Weights of a small mixture-of-experts language model, trained from scratch on English Wikipedia: 26.8M parameters, 5157 steps.
Below are experts of layer 7 (counted from 0) of a mixture-of-experts language model. Rows are named router (the router's row for the expert), gate (a neuron's input weights, with its number), up (a neuron's input weights, with its number), down (a neuron's output weights, with its number) and show model dimensions 0-159. Each number is 500 + 50 x the weight over its row's rms, rounded and kept within 0 to 999. Numbers have three digits each.
After each expert's rows: a language model's description of what the expert responds to; "gets" lists some tokens that make up at least twice as much of what it gets as of all text. This comes from a sample of Wikipedia text that the model never trained on. Tokens count by the router's weight.

# expert 28
router:494498465499496451461520511526495501582512516550585521524603545464458444538449484499573515505546446454460508548518509415558471440523502430424522554528499457475522509533427381589459538441432491430474578486496562457509607459480515486487553478500390389587536416493517479511492422520452502400431421484452387500425462467520471596524371471489539448408555464429503439555509522479467519529470595528521417539425529549472436568495432429498490496489491432441569462426514489517497503473460538
gate0:471511500506489548477466468468457390589508561491522619403534479560481498568493466467550538554573461436502501557440492595534458555427470454471562501543464511525469480602481452483524432498473535508561545460595410355578509443486580455477557420500545484514464412435473487593490449429463513503549458434522501434517502425456428529535522522553436534436480446539485425524455579512573484459429579486588475448440545425509444540487510544457573526456458470433500514495444523538560564475523444
up0:508499395488548493472491559537522552399530436568541355627492543457476503435581525583503490551374522564472514429513493490468526463562518548523515512427570497418507511468544610468516581475510464507457427464471441680537464524477478514524546587435467545429500532567560474466497517585498431537439550560539496443477468589491596508485571427457535472549509562454470504531496515505492491499558501481471522522491444543540545498533486483566413512505464569523484491411561487563461507543535562
down0:511497457475482380474480448633477542533493552484461609451489637494512598467483493545587407436510521521489474503448458519578520504554536510549478463441457416515498434502410405502447489443508454477529497493509433489561464440435440626506480487531561491522441494585518495335512445546438380475515476465521477538476461468498484512502529519557488591437546442552562436511539429506485556551588492499549446521470480452474502483543488411510529495539407529455503529513481420475525486401498539
It responds to: Single letters and short pieces starting a word or inner syllable, often in taxonomic and technical terms, such as Dac-n-is, m-idday, p-ellagra.
gets: "n", " ", " c", " N", " m", " s"

# expert 40
router:492515431490490429399461381471527504564477505598481503491571555518470491545488465513520432490503464468508540551425507457550518528502458425452505533503489443553541516477436473554535507563466512508460472564488487493466496473424535420526523440500563407573640541405560445521511432540440531450514503567522540439478411459514477550412546525490489505624484437474525481525557486460472540554493470487486395583544549394465466598508500483523573562516568361519492487437484416573582593532500509
gate1:563482428531620456438462483467521522526562537513548541602578440558491592514604553501494558455492493520486462550531573547492560466437513457405499564526491470453486539566481492496468399441500535524524596531525444541482501488494514418539512480535463484370456467535475512500551494543530474451486425585424510436447504616472532494435424494462510512618402396499469494517497471484532548417500386467474594490565555486504553491462493541493467481528602424520513440489520456543445508583584495
up1:562490437527624440462433514450535500539526571494556525597563456602458539493583563517501578448520485517455477524506540534494563459452495424425494583542492435470510559549501540482507384389481572483514571579506431527458484468469517424506457499557497510397468469502483494536522483580505477501488420579502481433421492582470529461466445465472495528575430359482472460522465471501510590451505387463455582485537561480476582474475473489494465491502580443506510418432528450527434487586569479
down1:523543496494484569463477427562516527468479455482622500471512423508661479505523609537534498578460548420449503556474455435512460458474440462527508543509521555448479493464446539502379494554488500469537439426458487523479497522538521537510440425440385560411500509535386479494551498502547409482552508421466520501446509470453428447414452579542468526467415488514539534471493531448472468581528481501423528570445474377484482436472578496435622503506445556533559468511516527544544445541580503
It responds to: Sentence-final periods, often fused to word endings like "s." or ")." and decimal points in numeric table data like 2.110.
gets: ".", " |", ").", "s.", ";", ", and"

# expert 25
router:496555520567451497485519467524447534562498563527538488529570594520516439510521504494581440381540547522419442607496541514480468433546450474413536543601570549540529524524510466513490516540402550508463517572510482545548540463359519521551507444524522475503484532438499556419582478558476493462546471510468489469430521489490510587515392559503521509565545430414591531592510535522471511502487512417518465487530513495497454592505492475442475523454495451390588512437510522670493498626503492
gate1:499445468547468424487433504569488495592442509513537439533602584521427504483500469543491486534509562494544537489408542470475472560544585553387453468422584447557495453413527502551476538621558507479493505477551511455419489511534516552533574483540518485393513462502545453560457497509458472576492496548532566487539433447564620475538466456447590546520498575521552554530592477504538515517397616471545438454470489564469469476443503411482388606478509497439478488520442493482543504540561540
up1:338547509508482563438587554408486500437535522492508565441547456488533462517472504455491458578503486492532490472518483534611551468456510482395548511542483542492430496629485490540395570493533465452514532482511432533541426601499461526448510455523476574560472429491475508508547544554546404423450522498493403525394546477440455436441548478527543462463477536550447461561455447524530442475521420540526532548518558438413493446493527536514621475433538493619466564543524569495530545476495480
down1:573513537498649481521463462464501443508516503528507436390433468491603520523453425484405514532410468549483476494579473554516461542396408549552577480463466515496568548487477500494560505445413550524485479527547482606482562556476412506507515438482529452627526462492409546481501532526463503526473437505484506509543553544523454514433545495489584430509506517483534473432471592464495600469468517458490437524522491627555397569496488545544563415553477480431512457532455387525474498435451511
It responds to: Commas, and, or and ampersands joining list items or splitting thousands in numbers, such as 300,000 or wealth and.
gets: ",", " and", ", and", ", ", " or", "s,"

# expert 31
router:499560414530572564416494489451525551531479509516576541433540613509478426465485521546452489532529510420482536527495620470486457596473360462450453453575407498519538548481454480561537493508354508475369426530540502449463507494400468469499538465524468437526587536478608515516514499544491515461500441445442508437458433506619503521474543448504534522442569460479450525505529498474490568488455507604542527458468552408437458525432541498466523527482505511536471540461525509567437533604549503
gate1:443521548522601489514612493431536555471555513453609486484474499537540414421484485510532490473409506381479438427518556468442563539473430520532495473437518455563516507553571590445445522494539564661463563544449528474457466525553403534488584552503390548503527461539567505460474475628512536503512496398538501529514498499473494534489521537556434538561494528545564498525488519536533556489481489399591534505520583485590444418551550486515402488533495517581495572496461480505483490457541509
up1:494559594545485510517559461468508545505587547514601554459554458546564386435435500540519501492451479431518490531564574484523572549467413442466562462540500483561492476493476574445477548511498469545478586494535498492496557458527463549525568524560444529546576484527541476441444461581535598526540459402517541573509422455547486494545544498492479610512519499487582621533535565539520532431536459409603559557534565469531427510553535478473486474552497451633541493514457499560535532452541617
down1:470623554495583488599567501429590487419522527473422484435471511425593481566500495533558500497508563497509576554520545549500523489544552374565493449555475523542507511572533475545515556445470481432554491477482540559536442422497392512484476535447501541449501471499464492456541501440516523370599554471447603534527556437493437512478538458585483492568542408390512585411610494460496504527444516499461541552547542569508491411502527512512535533472426495509437514540476418511442516491470477
It responds to: Blank lines before section headings, closing quotation marks and apostrophes, and This or These opening sentences.
gets: "\n\n", "\n", "'", "\"", "==", "ive"

# expert 42
router:401526494462466550400559440453524480541499511573612554577547507565511473419494441477424544429612515402523514617484622488493504504519421507439495567447525443483452545561489442557537527500497538490498482515490505487496485510459624509479567456549515443554432508454458454477587478453431478421506435434513451457462400464478492585576577476510524473543539432526443468520545573533551541525418526493598489487468482473492488477521454462458468497591603496442508417503566437553544531507511532
gate2:510477468435516448514467559552499580551513510432487528535466505499567607558484499460422483462503506465469530573499610477466430475515457439489432503476578527603477544498409473508582504530541569479486546525506554561598582422516507467564452512561601437606487426401430554476539532568409531439478496443494514503465531394529481445572427532432492499483597579478435510515484550465460500571544477560479528520453492481428592398507486512511505505488422423529544473537483415453559418500518492
up2:472601589505495447515580557556404410476557509442467466529480476539490489443346458473556546497453569540621526434521492493532450519498506533449469511510556508525521432482505602580466493550446454581471541539576480487438535555467539511499520512471568559449546486503480581453461531513447446554542483605551538398577558565487451438444509442537520483555534548523507460544664513486452559429530500435532517512483520476601514435482534551547554499504460560455559554444420467530522478482461472
down2:407552474435420455538519500462481482557577536537530538434470482467452527474514490505455479436498466476518473497494437515381568515535473478484492556563505558576471564549544491429499619538534566472510519519522441527513459477511463537529489505528486454566464613513313460488399431533524490530414497551442461539481501356434508557503465516477461460469490439627513502593571489506423512413502620557522511490513469564440460466486559527512439462477509501517459475477499389493583434555461478
It responds to: Lone consonant letters or clusters inside or ending foreign names, such as k, m, z, ch, ikh, plus chess-move and coordinate digits.
gets: "k", "s", "m", "z", "g", "h"

# expert 10
router:522548474534490555498586478497578498595567464617608524488516493465450502432522502492557461391533506467521462538552567329516480488530436522475472552460511492376499485459519340455536499487486580470484532465520479536573512507527524464574498493536532447505617516497533522481536428538532501461505509549479501554470458494502467573511529546500535481487607457533527509528583553437459569589475595485616428515530522425527431443478576603509460534497516469449564512482481469586454551510500560
gate1:566556470545496501490565466485608444512480469533482493441489547505427441461525607541501413503491436495547456518556531423560448510563620500472487541481486522387546521484538487425538476514503637399466553534505456509595440537529558494592505422428510495602524483488532527567505558466492470528503413513431472543485456515510617524479557509489547468473540479527489532535516523389461430509451543481507530467560497505540439492517520402478522451403544504565453550510389478453340540459498497
up1:425510491440535511549591471433569627540544580505445511506468420475433502538535503527515419462396431454533454547430473470370560549500529548476507620499500439501344577505574486506492599487489466536431474482533530495481578496566531466477573589472518560494502527497451532512471577464467530488460499519467482590539498490515588596538540481536544465529471487413420574455481468523510472446453557595514417543470479489450481432445511476514542442493583457522536527493533557514466472575421495
down1:525490488552484514477574346571406528572499469414564471481463485439431546543494532468527509538400453478498424457601471577478411543471513521542478406453523525591529515503455545512453480489613494533484504515479507583520496535591525543493524546463481604497569576580543490407556523527529459543552563501528534499564531481426468538505510511510486557533415452459541516472472509550430476547468383457614460472518593499509498466493423418593491524514411565474485488524474480430497514458573575
It responds to: Single letters and short fragments inside proper names, especially surnames in tables and credits, such as Le-f-ebvre, Jud-ith, Be-f-ikar; often capital letters like F, G, D.
gets: " F", " G", " D", " C", "f", " B"

# expert 37
router:462558414478510525462503407486502521474566458436505445474600433498410404536512413566458470406494514490383488535448569464547460504507550459461541497506578589454462532525535449508583439565522538488441445518600527542502565527369428508506581451599493454463614530487552451487540487500540525569512520489470534386514481487454500606543441465454554520531531465521572524542606531487508526533445484463584507557415557446439474477453410501528526553531547551483543569533476480509482516503522463
gate43:546430490433528543513466566532564558584538431448518550551479447515501485502386492572405495536477483425561442541556477502404459426472517452505499407449531468586464536504481555495431540396580559492540477463471473449587556496478512561456551437550588420460438449497579495527476505445463501500560473492574592464489484552551411552544602499489516501495513467476497461533584479508541526524508550432560505547447612546507578481453529500461487513459622483606550501562460525485405490452451537
up43:449579498521476464488583494431440431424458476469501518493530485509583417523642497450551573511508610506591501441423514442553621439355437491510579499554432525452538475513564512517515461511498408479433525563501485442527467534484500480491522540425513552455515464589468576513532568593416465493415519583575428481502495418467504522467460506546516473405479499488442551523449553477480501539423478585440451446530476462550471529506510490573519483506443506475537527520458473596592486465508440
down43:494497527544506528488544486549547524487544482442514535586479436606524502520460502447474546614515603459462456430522499507556468465447523477507519437571536503576432479546561480508518480518479516535512543542615589527563558418620537471565494489468607543485451492517602506473420539473484556488433500474559475517465534464526490423530611486560486505512592561366505599542512476456491447517428433579473549576496447509515460599342492481550499511509503423466504483532442484452424518476464504
It responds to: Month names, in, from and on, and commas or dashes before years and numbers in dates and lists, such as April 1961.
gets: "–", ", ", " ", " in ", ": ", "/"

# expert 32
router:523508474509507583470497538566529490476534543513514529458580574486498537521549501487567495429543590418449499569499499478451522391477495559415545618443546461436401447496491511495471431539410571484491432553528530547460596458414453558530611412486478409522534449480583474456544443546413459486483425540489540418513490515497536497488592505508490455509535398448498507493473542512519548517469514581509358412556584496431421503477472495503500509462472539506510528472505528505572516465593617
gate3:496521508485507457490589479541480556514460518435516606533483526552493503520379542471454365497447603442490506496542530489613529526529566567509440457552503516563482572516483505501501516489510511484558499557575492442452555494422515495552523441529482524489471513433560559497494569553522514401428407521433576540479435611475614411558491511534589362460579464529497404526543536489450498474519489442510483533571453617556439467495546568532519521465578457584482541487502488562480484441524469
up3:479390489563437434398493330498486531467449513471524491489413490433475478503413481533460560479590519496594535527432475563454487377488471435433469496503523532531541427473523440493465541474514477522527539562512538437507499511431470428456497520562561529467478559552490573518526575488440471521499577532523508472599545381474506431508544530501535440427606572485515453424541491500504511474453427378517415472409540470523519557561405478457486479498476511428559547501544470530561560519452515
down3:583568459565472407465525564450532499496522470523528570491548534423497596517481544515431527399443513535505515491485451525454458439490532610477564551462483491517539511483549510592486546497422509510467464533536577530424521533529494402519544422521462435455521462529473571548477504559472461459577495576414441453501509522463541535497459437483454437477593525556458435475496495569513369348407587461499492458615607564459472478505515451511588437484474517482528480413586486499511506505549546
It responds to: The verbs is, was, were, are and adverbs like also, not, never, ultimately, constantly, recently and other -ly words, mid-sentence.
gets: " was", ")", " is", "ly", " were", " also"

# expert 49
router:491594403438491529418479448562497624560529480473443483450554600494469400448433440524581412422538521494427462488437499491410492564549516455345479473524503490523493455551560436496500500562550473542448549486561568482497493501472539511571535535527462455475501504462520526584574507465510538465459481537519516543464436505530539545579495503467483549537545537446488418509580484501477533504490560595511463502429533463426492581444478507499486629472573435426633537560532502582503471560469521
gate0:500596437497484540455450505599480472532471545477379538503495592517439437408437496468524475553519476470522534524448575484556514526580573453442456457524553511456475402555469536477591517502519530475410497433474538518493564407523538487618440504463457460489525529514537538484571478488541443534508474531467484595503494513458451515485498549472567589437425468473500499509515456471392535430536504579583409392453539457500522580537523528516449524581590492583604446521559529531556469471387497
up0:492611448484499500469445480553489426533590557553430491516507527533479393379462517456480448521485429487493524555451570503448563589557554481471394481513466514473516456523512515511630511491521478527408510465497490571542544390550470483573504461492447476461453466480561577515559550541500489559576481484427469600526512483477495457438521513471621534479486560513540536444445458414529470439543492534647442470451472506453497524457541519511544503547600522562543494509489544518571347522500567
down0:420538522550547496515568482583456495466496495587510546527508564482553435477421548525585520500570515409542537470492559472566495389536505443408470550543576502529582439480475467409512526614559441522484517415514403444451472523517568546580470518489467493376518474494544526467435548554553479502593505484545571566363583534517427559530523494488450530488510450531439537526511456515499493563526419551405476467529477432583481481511492588535544516486533517535460409466549524526484504465397458
It responds to: Of and in introducing places and institutions, especially University of before a state name, and American or New York.
gets: " of", " in", " of the", " in the", " in ", ","

# expert 8
router:537544447512566519459430428538476462523513524461478566556550536540470514366484465551622481496491475476428494548458470534565498554463455425524548490460478433494506459535513532475364473543492586446485445499576481458456556465439535456595595460525496496503604470438495558481594521516471473380522476490517533431474407507576628507448461555509468471513557511548515513529517545446439459574457596531518509440431549482424559632476505519457494549492494467439571554517507500573525549468547556
gate1:457487464375483465551449461398527452543546479509460593487536532634469505508436465457553410393397531445527473522503560524508496512486532489520528471430473533553511607488532488477407555518447482420471546509532494439383555486508535491513451501530504477473620466454572508561561536417548539433382506462626472513542463553496531522471440498514449537564523409488558516481464541476484521593421452522533589432508519514499521512490550472408571445574441541486555531508481547466468552508496554
up1:498491522564402539497452493502500519537533552500491490535461503501528587395494524437547447419549530488489509533434548504466467415517485391456528519531512409412514473422597467574454438485412575517509437496579478510448426537539481461566479456561603562354547491536483481465544492391458565542481515539501472467551436460559487519469471341400491518542408516552595523494454550574480525496483532540440438421481562457519497509528490481453582455525456465484520520410467457475450541494479521
down1:440570494470440427413562480485467440477559500383506556465481512485524478524423489525436501397470532522443528470626498488512480571527537574470414524520405519499381501442465588554416486486525415527470563484497511466434541457513463438474439457462445525493460405500444448411542642584488402511484451476507427471507555469453461544501471480523451478488595591529438550618474461551499473541534486513501450497559578514506527493508525424503493453444484526517519465552466517426478434503570578
It responds to: Numbers in dates, times and table cells, like 20, 45, 62, plus number words three, four and mid-word pieces like ear in Sears.
gets: "5", "4", "7", "10", "11", "12"

# expert 3
router:551572421549463512446443389538504554557469509526526520475585560511478420437503471475513477427513503506416471554484518471473480517501457479461496466532540492479505515489565440628497525476446574487434491535571530569523497480422481516520602489505468418498573503486517496498519420495448548439498439606465441516556477478582561657444427567476502501559500446406535495570581553442477549508474512504537418417463537428493380582476450487481503515504515445440555458510542492641508549578497555
gate1:518620436460511462452526518458550469441525545511515453525597395528466433512450406525511477502541495451536468559529623437495466545454525432447567477508518391531541545582455430461518520539496519470421564454431562454605599389490532462466536614509492504503561519416548570455528471528469534466499467492466553501509443519486481562519509461467513515533570452467586559482546555558481536564432557562638438513416510514444478551441509517568415505434514458526548536487504443561542499503491485
up1:424572455511522522444612557477519506544531584378483504527404476531530472437504529594523461494533460506620511582470622535562482467451521516523528490539410456542445498547444408619498515516522497523495443470452523456536490528563575576451475514551475487511530483511471495487485438584605475456465538539390491501549468528415523465514480468486469597545437549469497480587457423504462539491556523448534489438450549513458513549557529525569480507535489505481468507549541345567522627476545505
down1:418563449472515450513357475550488485548451557545579482500413594495523504580466514506481468509463549473473458513547514531448492561475436480469519553534547431488437494509576502497572463473484493428433493527486486414493519524550492534517503474473501432527540460484477538556400421657520484441503455508546628489492439450449523530534576524496502575506579443462517513463465474501494571467546522480355450546591517497513434444511427564559594434425483518533399436530545449496401490484552568
It responds to: Pipe separators, line breaks and semicolons ending table cells or list items, often after a closing parenthesis, such as (DEN) | or Awards;.
gets: " |", "\n", ")", ";", " |  |", ") |"

# expert 39
router:490603436607489586445560492470556454475560499383504524460562581526430528458503457529411481472455500469532385527474494559498476452425487510424506564494531514498536483607493489473455517488461465525466436509469469593519629492448452525469513519531434476523592512408548495545527472578508447552447496520434525501484418495512482508531470546535527424532607472504546434512542566401526469460451433583569448528449518516395505543480454525526589548523577463383516501425529410498481536451509532
gate2:521511514521525504425492593426533501559607411439541502489505480517552467398594538524461524516542523544571535499492481526401427382491411471482539598443497421566512580473546468493470414494513524498564512464422550539490548501384435418407480456463528473525516471467488499491533415443594528465515472489422501424446482537436426442488516431479511484544449541440520522553481517462440534523552414436542533472494467526440576496459422543523575508537512406474505574556487413490453531418461441
up2:577448539531529481539514591607487535603481436445425584411523491506443477501514477462434521442497525461497473499477472499496530496551442523513500580509415474456401624457527487478556500559524491518477486390616495526508461475438450487508419509498478495509562543506488501541518558465525410489494508535473502515383500457520508498539611567537499566568582455529569465578479546547495553399541441504401458510436531494497458479416556523555603423475518517451491608537495391481529406460475469
down2:517525480497538539518545451596484501484439533572610551551502460452526482494557450477506602580508457588536504462488466447480556535536470594589627598441517529547528497463391467533463448442468481479556503534494589504526521472526490532529574486464531617524505520461561518634544592545472544570494447459528476516469396497549445442469419469473455455446482498605434577449446562402498540490454569522489486501520436496441497597558459480504559479503596532542472522453469530522466561472508532
It responds to: Hyphens, dashes, opening brackets and quotes, section-heading equals signs, and word-initial prefixes such as un-, inter-, re-, pro-.
gets: "-", "–", " (", "===", "|", "re"

# expert 14
router:494590411518512511440504583448456523469456471497598518489561503471480428484491490517495425511499540516563477552458559532444508555486505512440532469580537435438546505487495403567463511589423548451467578616493472547611513574432532542496586493630463514482522431506519492494507519494480461469534502617490508490468438518518458535451508484494563503537551473411516443570556561458538561480414555546528538513389567485471406508469499469550486548495474485507501429491590376625533500503527393
gate4:520443552414441512433487489529424437470466483443503493437548516530489527531545445547527416460547472508583386543462446618462590491464461442563547532562489500436514525422497555483538494442505409518530485469438427476505584433474527455531578462528576490469510448461455501476563533489549540567475542393420455443494436557552530459590572448596490531511515523477524393440490471487534495558517475418551465506444428495418480483435465476487470541514493419503484587587483425609473576488459442
up4:522496446505468505494547374608552518424470520433454479509586531482523507522595550480494525514412560455540483441592495487538460550471447595494542532536483502541489432564527492471510447592516435493598547557503569419513474537501532468530529536535479476456413576551603549449485528449497491508530478548531420436467508574563462452530546551371468501457458513436554516553464466570499479491510546611543571468620515460546441453569376560473539545565506503503545485528482511466580428458507559
down4:441475490627494445559458508510499468513547411541447518447454433449431426472588541532474481520452520606477493552438517507437518510430460536528593506558485519520503503423502594425493530549437561462517577519541475533520513538585493345562534563549542467399516572494455503514462545424448540509435506529373544479479530418420477503498507516481444405450535602581440526544487551471486501387491551487580585436520557445492486501510496488451555510481507543513517504473511426536529578554542483
It responds to: The articles a, A and an, often merged with a preceding preposition or verb (of a, is a, as a), plus capital A starting names.
gets: " a", " A", "'s", " an", "A", ", a"

# expert 30
router:498580415521480550483525499543480498516549481574579456431611501550455499464472481531550439481539484516416462521448539476484423441489374432482513545533537450472509461553563380517471522487452548500479536505483559468543598520479547448572562463520474497481617479453514562519514414444535548402522467550472424479491441487587463622534418545465532542521539489507534505512524576459522625465490556520535406442443527422508443507483529584567500469499540447378579448477505511612519503500510514
gate1:496545484489419506420556516576430531600503503539493470528559549595450463414448401517527450516570505510394471611495542507575489490536430537487584440482569485487507505488423492571493589443448504448417444510491462499602519544471574492454553483467546448509425501394589518498525431527476417516509472426439501455509512527550497476491525504474526477543477513509484484511508509402453495363499560562601503566493640452501510585491516476551537477483553432422530443455530437533509495434552537
up1:474557436531414413479554489459481516488514534544474537504458445576523471489478410466465489485556474571479525573567464482507447473510532530516560428465570470504565572466380437442541583492511556406488496492527497539592470575511569496411512507465490487547452484496604525497481474499394476472599424434578479428526493526480451517440474446503565445568498532525599579493442514485447468404509560659475573570534558393469494517523467471523600515555415521522465504537551513531451524458523495
down1:518512422480506493561515459589430540545481521528515490519556523525553560586551603458531511502442506478564375565547557517542449511379489402543501448607452545453578496523518431432442525618510556502494505547481444547504582438522526515464497524379516409465486498385599456555437480439582439500510485454458567519439428464528505483513408519428427508462544461500483426483463575477506499583463488479582541488421532475545502514523480561516528486540541478534507459490526505592453593475510497
It responds to: Space-led capital letters or short capitalized pieces beginning a proper name, usually after by, of or a comma, such as O, St, Ch, K.
gets: " P", " H", " T", " S", " K", " L"

# expert 27
router:491595456487536512443496499511485422498516488527545467480553497496486458492525497493490464475527532455359549544559564531496404471586534443438516501555539411462457516520510470526464547550492483535551489465523521479550434461391485498440631433565478385584473595512522490538547522553479564407487518548371531551582507502522464529472474543460503488544430476504448495512624559455442482525487541566529413531516543403523498541526545521423389482442504431497571433455560477587560548417470464
gate1:571508524504512536557558463455485511506449478505543569425486493492450477453483492456559516499513593453453612568567483508535491539505530484480535421444435627444449448526524504488383520528564464467445529447509415441509493541446605550516509524550611429511420471528455534552437519544551530498502443455426480533417582464518513556492408474494455524560468483513422479552528495514454472553519493487521380569481577533453450557410551459444478521486534375540570535474591473432430458432579464
up1:412486406478434457451418512502581496464560558444423405555505539511527532536557489483468522489435439567529467447407514496512488464468449471535439539537566331537560498497467440511565458470479540506534515547479520530477472470615411444514462440462442548447549532470541482483514409451481526444512577614577499441563420540480504507488543495448557494402564544486569557476475523493538487464471491484450590473516407485519551427589471529571476480545470631483481501513428537500538531538421501
down1:449429546501423543409506462570516375569466548512515500548478513561500505524560541533551511466496483449497445340493550523488544491482534446518534494512477459526540520617509517506522488505468562525522564570549440613436484510453475498473485457477464417459553547589455483496387440533482525584466603442513442516501454439415482526494492536493472395481611501450513519450497572519563484466484615517567457542517459461524443455608399457415507445507544499446480535412531509473538470548440562
It responds to: Prepositions after verbs and nouns, chiefly to, for and by, as in decides to, coined by, in order to, published by.
gets: " to", " for", " by", " to the", " for the", ":"

# expert 46
router:442492418495453527467503389536429520524606446539608476531614536550483477461512482552482428419492536534408512532522519538498547437488430397480518523468551431486445483489511404469487489554460601464413526531485500475463536476524537460462587560527486422560496499452552432440513431541440490407465499569457464437532502465569552587537453476481535531562515467436562550507571544494517548474435553535539486483462489449521427555451505549500512580460580450438500513479527408666494565486472506
gate2:533550450512459443530474511512559475508515500495506419521489428509517512438537484537454552533472423442408592515495533508587390558499513417481489470497573553524573453565515487480513424600469455417526520457454469493502544414568511518513471462544516365483436500481532504459500419605560579556529504476524480444481528482492550456457671440524529484516484446423577565414569558566571498549442559479514538510562508481422469539517472562490534584510541489486507531489480430647554532474439505
up2:508477564480449490511499466458389510489469468421469518461442564494511482546582478540530441528477584472502529440489570619486490503497463541451548544493490523424561475507415481475399521432551571579425565512494593534477572552471406523521531517449475593520543492441481479563467588486455370494504465589507463559497438457502528580447348480411544491564518536494431472504447510463440520444473485541612571444531489552552507553532529449542408485496535492440483442527558462496429515492522581
down2:527585457496495488489585593437571453483462493526587519479596481462547485478524492560509494490451612499451452517475449474487472573457596469461389442527520502477584475516558583511515506537500496523466516512476365461451430491542467502532495550510491411568472436482493595591521510538443470502396475470464493513540428457447480448569515504518471465505469612469505517480544521502527538490422503466464567584408413553512429544556396507570464519427440472464543515462451503347437456553467450
It responds to: Digits in year lists and timings and pieces inside call signs, authority names and genus names, such as W-FA-N, Sch-iffer-müller, 1734.
gets: "1", "2", "–", ",", "7", "6"

# expert 47
router:534504497465506505413438534553478562558536445545496443504499524581485493427550436460538497515491553464498436520531480477418547585574492469453493461568484520504453511571469449460447493496433564416558547503462469462532489512429566513458626485530477480464482472521540556382582468458506575485394421565546456426569468497499506600532398461518461449576510451495576555570605502485473498419536543463587427512513523405475451578414506462503497585590505450483536396499482507513472529557425500
gate2:527433458523490481434492439592537370471410533469414493535507518588495496550513541492561496500560526484578457443500550483509521523518416488510467547573510522441520525569482557524405494438512446539437498611394554534595523380507597408518534531476510585477436453518547546606446546466508522446435495510489392437474525522583454544502472604539493472436457470549594477509445522539495517448497505470546532490477521397477478481502458496518510441509572536568505495498538536566554386454507434
up2:565407577452558501601489469463433550528514490492514576482455562504470605565486519539513487469459528511475575571441501474518556447525501547453400529442544557488618547538615475490454541581545567507549535599461496478453485471526512523429563467577486466600447467586597582545453467491462473425447636481565411515472473535496521477420435542550554443492569543576492503509467526466491475499473461541465550477486522503517512472463517405496560415456384466491489461480478506452576496447495522
down2:449448403524508528499472558405468512472502540516549506590472514496499481396582484407550536444563491497544461453524575520506481450454409555565481583584454486429459563426400437484571521460547473437455504569576541575540469512508534483450417493540601488527625550552528400512464521470539490495558451456508524472451534425523426463447589547413499578509459525505487428521545429531492549451496544491424491535456512494497546536532522516573471597525440492573534551548577522424486507419468482
It responds to: Word-ending vowel pieces and suffixes, often in taxonomic and scientific names, like i, ia, idae, ite, ology.
gets: "i", "a", "o", "ing", "u", "ia"